From a checkpoint of a small mixture-of-experts model trained on Wikipedia: 54.1M parameters.
Below are experts of layer 5 (counted from 0) of a mixture-of-experts language model. Rows are named up (a neuron's input weights, with its number), down (a neuron's output weights, with its number) and show model dimensions 0-223. Each number is 128 + 32 x the weight over its row's rms, rounded and kept within 0 to 255. Numbers have three digits each.
Before each expert's rows: "gets" lists some tokens that make up at least twice as much of what it gets as of all text; "comes before" lists some tokens at least twice as common just after its tokens as in all text. This comes from a sample of Wikipedia text that the model never trained on. Tokens count by the router's weight.

# expert 21
gets: " |", " order", " 0", "ac", " —", " support"
comes before: " 0", " to", " ", " 1", " of", " 2"
up1:129093083155136151041122151159185111098062144080126167132153142148096165089111128127104116126140115123084131128104076122163160153108101105092167110079148147172170109141141096198116189131059148080063094158170076105142132121112174144162091095153094126087110101097132158103126121117114101088059171122114135129090083102120146156105141159151077174177134156092096105176093119197149122097090085069148132067079108108157142082135116141113146149184164156113124132137125173162050095103106155098149127107121169055151135127126127149140170127118114146116131124124127144147118166159108073173136147136132110177141102142139146213166173201109103069178148140190100141136131167084132149113094
down1:126132100143138135222110183132106118117129136122178159063068101100093120123146088119096170165162116063129138108106119156147155134145186114081171138139140144137123048200150166169153152116057129068075164142116144177144140157078102093088131117107174140081148190112101179117147119094132107091118127151159144141186139098049155162149166136100143118109110175105127140100060161125169133085171165166196163126110074102168143132113134120147085121180155188115072125115088124074121115150166119165081130085126122077142156127099129108128139139119110112109154118079132142122072118097152137132156175164125103108160068135163111101144189165067134161116155140126156111124135153103063074132091
up2:119116100132176115125107121118160170141115178146211169145069164088120169164146083139092085109151141168104120157070150102123110114144112073089144101063092190135152154121145058080056143099157089099103169163186090131087149140167101156158112147162085155173140112115159119079167113172089169125104145157110154142117180077139133137145106089132115123104149128125140102146163090138126111113135131147154172079079145174105138139115113107133142128149153136124119136147155151113124137153108131086217147105224178080161087132029135108131073120130182093082083113130132153122115088158104113167099091136108132090127106125123088162117121113130192099159144093167113176171079175139135172063159
down2:119151160205128105111134099153100102092138120108156107118131110143157074095171150107129109144112149108148115107132124140110125160122179094040102090198100074147084105151052127178124149156146097190121125164102160137179127105119138095096092134133142155049152145120145153104104153119097120149178101137146094172112196096068065145147112113146140183095157102123060150138112066141166149094142176152041114088121041137166202108153116142146118134147111136123054154114085121134109128071104089135171125105100094144141138140116146092124189126126127118095105150111115107168139165105194074130120141141117129130198116124201117103186159102116172137179093134158172102080103152126145144091125

# expert 8
gets: " |", ".3", ".4", ".8", ".6", ".2"
comes before: " |", " ", " •", ".2", "′", ".8"
up11:173074118098156132153145121162100154102135141095133100153110187145165182193095119078131133106129082157070111128140085154130106114134172096142111118110116137172171097101115071155117106137119067145120112156177070142123142127135169105133126134150167197105140126094079055074170096136057111164160181134167129154122193121156107114115107176151115128148054105119141177113113054185111167101115081147158040093146154140125106092171139114142114123133166126120167169112146131121083102148175187147161161121149153113122201083049132182157081083180157136098078154172154131137125141128083115160152105120091124096114140173119151149125181143107172117122128125156124163107116130092055139096164
down11:153133116130117134121086096155134163103142152168150090142161150153106171109160072161114184093131116136110132155136140109129134173122130104193044194101186140113051135227093136073096133103156122080112053118077105107176155123123132127166106096134115146207147126128112133117112155123127138142161139052155103123120156076131163068090069101088116126179137096124177122170097172093133149183201124108102179140130109094124150103106149175139120121133108108099132133020079115126110054098140128080145100102138108087115161137108118166176130136156122099051106144128097123144090102135100136153151085125096106109102118144116107148115146078137143160132150128174074143097086093152074095082123
up12:090110126187190197129195128133135099102174151137122162189120111135142148164077147136125115125132065184167068120107163137133133153089136119176066114101143134190151108134155059184097125166133131136089108112103129093116145038113137150056141133141133108116120101140150101068144123111149155196182130176136139104135116156212180146128070103114078157175107106080153086156134128111161140142130133172147143120101174131115133119119102072114089105115168065130149146155132155161171134128124109137082078141138092134103104129099155150095112139111102155133166123153106088148157163111111153198142119111124137154139121115070119177179106066087201123130125121175162111125068074088134165163201
down12:073133139104136093164126136171097155153132105119073082109047113142151137111109096182114137088184055137135129086077119182127156174093131100094151136207172192096110158139152104176075122154177130194122152196078104050199119135147159192121083131090182085107180113152189210145190062078117119188146119151147121165148099167082152184097145126127132148144155126138156105127081146129133145091171135121144147161105154108148132100107125099143083119086132146167148093136148167167117166132118132122111166152133141133107187140110122121116095139142108083111175131099107099111127136124191126126119116135084100094141079143158114143174072136101112158159154152114161134083113170125113137087118

# expert 31
gets: " He", " It", " he", " She", " also", "."
comes before: " was", " is", " He", " has", " also", " It"
up11:088110153143116131096132106111104151137109115115146094103117119119219108175158053137119159114157143142103137107137172111170150120115126135143105143100150162140065104160112087135151138093165139076145124092104134127122047068075121159151103128139165111137099152082109099101136123122160118160143200090130101143110136144138141153102136122117107208118099069131095087130138126147166131107107012129129131100112123134138104068193153122170166087127181170130099160051126145141103134067163145143146126153146149123129118088000095124135084134134198149148148111127076192127131093107101106118190106155130087115103144155053117091127116152150115092127130150160154198136124172071084112140118
down11:110144128074073088095125092151160055125154093112166117163137109115175131137146112121100112119046179135108134143143125134087180133191118100122122129131135146151125154155140177139162049149194105113130160117124109122112157184091075085099170126184161105164118156107147197128127144095134125054123091166133118170153102140148118141192111161099166150166159110140084155168134130123116211112124138167116133190108104125149102097153116113140169131118210126091147155153164158099080133116140100129141100142178127128143102196126132161133145078115149116147139055149082164113128148136147110116109073133134046101103180159183102137134083103083118160143085128182089156150140091188073151182062
up12:111133140047092139126116145173150139177134147143108069170127144109145158154175110102153113157079115082164084130141109155151140125105148124117106137128084060140152080043062009163113094108138136160139140113141166141073139089168184122117112161118155156140129123078104128153161130129073081100066199116143128151090123179135070132152109136116075070148069152182133174149176095139125183137085191117091091132107136158116112112133111055134114100136150127169096155088081106151169169124101173168193117133141100116150110099117130141129133130144116138047137165117131177096152136135123114146159156107176115105128126210101111168077137130172109142135128103127072095126137095123075113147125
down12:114150125149120147112145155088128152053142102149184115124123151119156190095073123101134110101108055089125187099106140162137107093107105140147164139079109110110117167110132118161145103061143157141152102152109139124107095139155164123096131087078186072196193052129122134071143163098132145116120117167117175119100125190112136089135102176121163176125233091133106192114104190080098096118142110072200102168102139144165123061128090114143174119190098191123186120083134123121090086096130176136125119128117184121162149139098116088124117169122122144156156138150176140148165126092134136137216122136105107151112119136143184105132149065085107123122113127149121094103127148151115128080185

# expert 0
gets: " |", "\n", " the", " The", "The", "|"
comes before: "|", "-", " ", " club", " W", " team"
up11:106105112146130196089102115117125173084136122131163098159137159133191106105105176111109114126116118169157125066133142100143140110098141132137106139044123141092136084123164141145066100138134109119065117129136172150109127129107160113138114142128094143140107103123126090112134113103149113178115189141124041116120176135139127115136081141144151108120129047087096072135091163187172123173083115127131081064096190138102096113119149125162130097086151157122092096137138098127144124121110130149081161152165120096122136119056134219124113117153148166198162137200132122171080090197077162115102131125089133142107081186071189119164201101140140151183178145139139091092071128054087108130132
down11:138087079131142190193084219100139171149140148145105153149127114158155191120124096136073135153134140102153119096160151092139116157142143121072154115054132126132158197129136161151103149149062102146158173122116098141118075062131186110138117129103103113105065117195165085106183172246126136139104118099159151103073110190118153149136139115167180056108079107162153130166087103140125080119119072159149101123106120170128177106062170117107118128105117080135147093147090141120109095129099181114167146102105153114164123150120121140132169141137167098123126130120149113141164100123164070098147201108148145143122143161088100138144136137184098139143144108100066092143125154162155184161131
up12:106113163113161129131113157117179125135161149160100086065164195127175120115122142152060126124167097162110094131176149081165144124114154162173161092055132074169130146096103114155098142118091099134062151149120122148182141089110124142140126161052096144183115182090107142121139118122099067184149108084125139172084095086192129090112144151108079148082195107120124151123148097121071098126166121122120118124121101132122106094190133069088125165107131101094166165090159119157112145070104147167111091086091143074126121143107100167123142078182126161129135165179187105082174196155109118167084100110130098103155159129110108183112108069100119103188143084152137161167083127111122188117129
down12:113120112097080106110117154187159168168128123142151159126128114141069092159177130104148190151153178163141103145136155146145136092124159197041136132157143095047144153105115126067187105081146124127157161154092111111107128128133200149112174095079202126140071180115111142165070104149169090134146097168084117114116104094149132129155102096102149130115125089151152150128072142149175119099152155139133158128162089166148132100135135129110181120113155147139174106179113113089153089156103134149091172080169151119127070079172128138150150100131102182084144120044041119088145131143210139119138159141148185096138094149123152098084153160164076111140132092140191130132126122138057098107135

# expert 10
gets: "ing", " of", " with", "ed", " for", " on"
comes before: " the", " a", " that", " by", " his", " to"
up3:144173051111110094126120196150110140117146070139167157182107173141096144134115130138086107149133182163132072092143117106124125118158187159190122138097103104088132135132109125205201130106123121149108123064108079127109182156143149142095051136098139145126188120100118055100065215149135118123117152089141074137162144140144114091100218137141117149110147138144193130144091116230147116134114115074136151121150124137169141138161111116126119164158146144130121116070127117152142108166162091155109172119050130167102073110097058167139160123193167150117124111152106089130098155131148129158151123120150110147129115117130167177125114145150145127094080090178112131123084119138181208108145
down3:103123146114095118124112177148139091159119162141153137122133133184119130125113106134117132127096109162092096182089131101136102119136084084140163114084095102137147170108125135088199121177133122074117170098214173116086120169145168118154137085101172084136190100091031140127141139141122158133148070116093127206124139140139139061097167179141087151116119115131114145172176111118120155157110104083096179094199136146100144086059121128110135185133136144137118155143101180105114152171130116176110083134115078144079095184064136166136117116099163142154208087106103096120143125140089127135169171098090091199083134096111116073091175136080085153111127168187116164120170158155107139110099
up4:136060164125128145089051141167098125156102137160143152078162128075131174163112093143132114200154131081124189123143101131164097138106100124078132111100127157197160127167126091122117156100159101065123148138126184153115150152156074117141102165103171125106180131120132119100116087188133187132140135117127149159148130184146122121127133170194100135159126086159142092164097163106061120093134150136105178167141149102116126119069144129152094158141153093068134089147044107172112068111096127068166136132055165137146105109094130141139125095057123135102150155212116112189122135127124141110088192071085136112138085132111186162114120136140149071155214132144181134111125134128074122105136
down4:115162104142171069123120161140143126147159072146135077149186156183139174150107128110133151153142129113094135145135116203145131166048127140150117133129134179179141170138116197125096135095109078101101114110162133137107072194181134125167133107104129115102128147135122167143134174124147141119146109065109120174090109073111068027163118099136125149114052128142143140123175084122120117108108175051120095102172157081106102131122186147112127137151093128167108181095090133105106098123130163151115195178160148122161126076128199151137166096087097141131121109192170131145100090125082088113120156166130067112114153173115123103133145180131176169167111186162114144179145131142109151181191

# expert 25
gets: " 2", " 1", " 3", " 0", " 4", " 7"
comes before: " |", " in", " medal", " against", "',", ":"
up10:127133104150196153152125099106110156107103135102105167112120132109142163219128061134076079134165124094082123096153157116151132107126100092089130170100108110130142057078127098147075082115179169139111127127124167171137130137081154146149165103150113126122129162113116101117164142135151169124194152152112138085155094140173081171125125145085142092047133120150102123105187083124151110122163122152118122149066086119079088139199116068098151152112134152161186150150069176127137105146091152095144076115159143168077110098109191107147113104140127130100123139131114147162117137117113200176096136154121059108105157135083116097199142068103202110173175124114162119113087103142204109147196
down10:112081114101194143147146122191086106166111161116123126080072118128096128036082113141100123180171097188133124125089085136100092127093125053084123106185178172118110154128131151134119103180152087161119136162172128127117099153141115187099063101115255090101131128152106148126171090156132135154130175135155090093105109137126165139125134107152172158146062096072193132115127086134138165081156143071162178108055136092138136154090158129119118156162147129128099133168139099145120122145151142110140112164119088136137134074122125171108107092131153149127122125135143114169125041121194133098086175149120084156166115129130120099114119148125154101114178168147149123115206129065125108148128
up11:129119126136162109124120128162122151154148125123157120209128078092123109137120132111125169202114090074078143138104101084071162153171123110211079132137177130214117130134135085143116116153106169157130156183164168079131180143133102188101142129104146082130145055153182128137167080170085173138133170075159187133095155189114174115112146102123203141142137148156163096111121106137116141113092134151144141064158164116145078203112139092179147081120178122188187205073091128140106134137126120156146097186148153117170120134103108129165135137142145125110126145132122103111147121174137081171159129055117169125089126131111212168092120089165144153127123124136112125144128133144108165103082
down11:134129105116112098064151150169127108047127175122155123168189162120105089168168093110162107090126139136125077151159134099111149115164105182138072118152180113153191084120105157164143130114135137169137176148090155195114108110126115131177201115135106137161098162073103060124089168076123133123160148152089137138107104109151158120062158080098118145134094114088069092177073141123174148121067092152179137188170115123144126093160145201131100149169142157150151181087140102140123120120110091126162185069111148123099105173103149137098130151098140117170148101040131160106150164176099157159139096138135108063110138101114160095120127034120117154111074138107107148128087095151137146159130

# expert 15
gets: " ", " Team", " Party", " team", " Title", " role"
comes before: " |", " of", ":", " in", " was", " is"
up11:105144110121125083083092178135110144163173137077147105110078134130163155189144126097159098127066183111141190168094142145098064132168146160116172119103144082104179094171178145166121154121102118130171112134117092118084077126064135111179168063089082126110108101114109131137171109124135095118139127100106093124096138119122199125093103171123154105076100131181122167136098071122181173105159043117155116108135099102182137105154075128153139167116183124120142111125158144152120152099096150127146117101120047065107179125043095121196104172153116108159087105141163118090143162103153051157147080109091064148132117133136115121107129117105128154112114101146115080083120096137121185143175
down11:085131094165088131142168142134091108160156120201138141108101097173166086140157140102107118067191143088085180105143129185107132160166168090192118066123156132135157105143140112124156118113156081078098107127086129128153140134152146091178103147156155166138138130075117146081064058139164171108105117202109120120120090083158101126146142090154143113132064141078161096094140167128137174177153090147159122115115140102165155110079152153146126137115159117200096122119077135152153120165128096085131095119086196189109165101049072122090119151134156172168087081105156109098088199159113162110138121110152091078117136123169130076119135089073182136136140155159077139115138116103114168154165
up12:090199086177170171162174166124161107122092091154153161113136094104131189079078163169196145083114128092068181120156072173148090100143131132108177080087119152106137090107165107154151160162116139117135118165139141071117132109153130133167121108174114099170139150118146085100113125042127180167106102114150177088137158122153128173107139136120106104108137126119143102169106142132135137179150092080146126081207125146124034167096109101116150128171188060113111125183140139102112151140165101152144102109129147139093102111127126147209123143146134158104122125109096136160185139128120119211061169051137058127134147122135160122135139123116144114142169191161091158159143116101089113171132
down12:122083157106175147099069098088117139102107177081162079127149088126144187122177195154156097144227155089128101098174165147137148098155154106154139098089086144124141078108144096160142097125085102141167115132105162129086098079127175113092141167086110141117151174090154083154129170067167136049118134186115125157073129134097082135107109135082194151177093136100114083119141126115164071154104088115180095080132121089059150115156131080129151137114209126092094153119182160091115155134122127082156119119130143106157098126122144137100141131105110110174105133108156132079121087074104184160138142142107172081173109184076089152156128166160126110109146085161118159102123134121136149128194

# expert 6
gets: " =", " ==", "==", "===", " ===", " also=="
comes before: "\n", " ==", "==", " also==", "===", " ==="
up2:121170082131206162159167130192152162096177136140156123129091161117114173150060136101145144104145146173083117078115127156148165133165143160101093140128158172159199140123058079102159107097151107084137187135113127138150145173136159163140135131169145143148132135107149127134110108157106180171129162105070180075106108163157098131154190168137065169133136148105161130153147132161110132119064145089109075095146255101084103107154169106168137184147160100112170116098109151138094045062098142106183122099118141098145125064154129111161130153142156130132134143132158111171123122171143151140127160131113135154114061124145163195136152133147145102119106089160178132115102107108137151139196
down2:125145161142144066142117111184144209138136120093148139079133076098131145092155106117160121065074110141182121138133130207074142118106151083169127097196132178115120073118135105101124185135095074091129163161181212087118140134152172130118121141154166096058138112111101133131084138073166135109128096151117154192141062144100115179137131103078172178145146186118097107122145107096176074088152110118083139136155112091193124179104135153119136133117092140165122155146119102112078143134139112095134103087157172112165160062165179155106168043084145116122155116091154108140179097113107133124074157106109140094168140107071104123149128141087124098112184167123124177115144127147093138141158
up3:138086099169156144196160109155136138114096121131141071149153127174181095094097132164086137101105107151131162055117162207110111104154154116120134142105126171114162060121112128142129142144146130081101139062130104103162140195109109094188123153076118142126156192092087112117116153068134118122093152153171128146101122181174147133070118103084132162172092069107130147083177145173142137090138135091125096104059134118127130056152116113155156187135137152134168081179158131166121146162097090078174191165215113126086184083105109164132119145134120191170161148112153141100117180119101129135157101159156085118112088156099109108141117163129186128167169148148138093125138176131140136129206
down3:089139097157158105134160149164148069152051155167162110111163143100130164140105135190175146144145099145080137106110173158131106096174117114128105105122079112148136113133131122159173112116107160176141139060108064102111151189106128135154177103090121162039124171134179146139085135110082094097101160132124114121151116067108129157107103147097152113152213061112161125109131129110191182123065114088134088131103092157115165149146119112143120116139198153128162129136148135155167088102145103103202138189132098109109171101130115139109086096137126078115155118130136187132074112099125115107166150057165149132115113145145119087255068128148128166142078147122165197129143130106107154120152

# expert 13
gets: " in", " In", "In", " after", " during", " on"
comes before: " the", " his", " a", " January", " June", " March"
up3:103109125154110217083123184131103118130069129130096118064143185099142131178085049087105115118171098117129128122152094025116157111053125089168098162124081111178172110181129078138070156128152178104113106119178154158115125143125101128104114174147170082122067090076113109086103180129130118171188165165148158082162113135171095150148121155101094144129112085143135055167127145144129127093060108102167125090137124122054142146174136128120105148161143161128094093070113122139135148124107098073145075140061124118114161157065085131131069074102136148113088187176101099140092144122107095108115119136122113102110129125145149136152133100115099158136147141098113117116187150118139126094090
down3:142098138139168163140126067113136107104082147134121158116140158104150130161126112128188082089125152175136147156139134158123093073104144079169099127109071142152132120159158085138096110098084136141165063126145162131164131155141141130169129088107134099175090119124144125170104176131139108228152128120130155141108138150144123087136104186123091188140159081186138131170154180137131122149090111121069172104169176141080134150127129124135091172131161170097084083188107177076102107175162065087115149190142155130088093077159131123148121125112190114102141119087177108060213096157094100115162122153160186133166171116175205134079099141125077163173145124113092180103166150104108128118097
up4:129136096132091159069097157152181157097157090130082135083126133121099139159142108138130102134150150119125143153154154101095097158168162153162029123123163107102153062084127066187149133136146114093150078122135190115100094152077190130118119116068125037172145172100145147162110117098125145120148144118089089091095125117180169106200144151159044130166115117135089140136133157093156101086150109106068097170132110139114140146120162121143094158117132099125145120084154098155150108155093113132160172145124183144115096097191140155099141192164108155155079227100159166141134188185133148130100110164068142118191121102162117156083117123162166195073138110107145120137128117156125155106141
down4:146090114192071121124150108187133115098117109100138149136175073157117123181152103161128063132138162172178143137147141117134130144144140118096151112141164163115121118155149176160120159120113077094085063183081136123120145155100151150165134124163135154109124152094121090140095098107121110106161100135140129159146035085135169068103198140143098141161111134121091102100174181137110148169136086143114119121164089132122140092131161126153142125083068095169088102144078154152169138115100171172116135143162161072094026107163161127125103143085047141179111151107121140128109109086073175152172104108184057136150075105132095156075135114141102119128046115092092165106087151083078154094111

# expert 30
gets: "\n", "able.", " critics.", "al.", " over.", "le."
comes before: "\n", "-", "The", "=", "|", "In"
up11:117152125144118118128237100084133175144129096065153139071144143137146159149142127154139144108176113138136226146172082106125092071096122147145097072115075139133135061122101127101192172098081124109170132095126107158063141163106091142135169159088144136143123135126124142119142152057169120117148134110087022107133097049143078124098122124127123182134092099125143145134116117096125131156102134161161124092080099200079109067113106093144074095184123149098084161084155112127131130144152105105182069110190127191107163159079151129119073145140190129132115105146126165093113143128082161107068119193114080082134128131122153104122122154112129128096145135159120140160139098124128136176137
down11:097163116118111150134160141120156114123131113129100207116097118123159096173155160110124127082087092123063126090085176136187160130139125146123143129091091120096185121130145135092074141142123089134110122157104172107119141133238096152188173181077128101145203151162159135193122107112138115169138220127122157110135106070137112151113125124152156180117120131120188167073087179061127076133143111132078119107153138091122072149118123125083121065149101125139129100096100118152098094116122101072143119128171207152128116127098210085158137095124139095143182134109174137155120125100143204103072122113131098146181084142162072164098164098151147088147150102149120194127143118127144125133171
up12:156111110129139163135157114127075180158105113104095111128144106126124180107162146101117166095119111124053134148137166121116122138165046125130145141095086063132101131119129107159121193104048117153128104149092145165077100125166147133100158110063145090101154100178060130092123100166093134202130168070109125066120109071095159099137094162163143095152100146089135184153134131157088094102202126090117104154121067255099122132106136131161101126111145131115175110118085168086156175136088101090091156129133125126128213162111069097140089119109154109142133125183131146150209119115167145097108089098118131140170111115133147125083120141143109187109141129088138143107097173126099123174116
down12:132135101130125141108143153139106120140107119133109125163131123155110154113166127142133085083171072092124069121100157088125149163160192116109121142145109115196120167147109111143059138147139160051074145140089077162174158123103103205154205141089091104174147120057081145106135064128147100121135158149204128130153152136113158140102159081165166167154156134115097198115171129150120142144130107128171210090121106115143117176125054157119118184175214106046134123159109175121070160166124106105155146147130090178081098167124142149115117117089140154110174149114140167097128066094119148121138127103129168113197134148103134144086167141091117149133127112162096122134077178179102149163128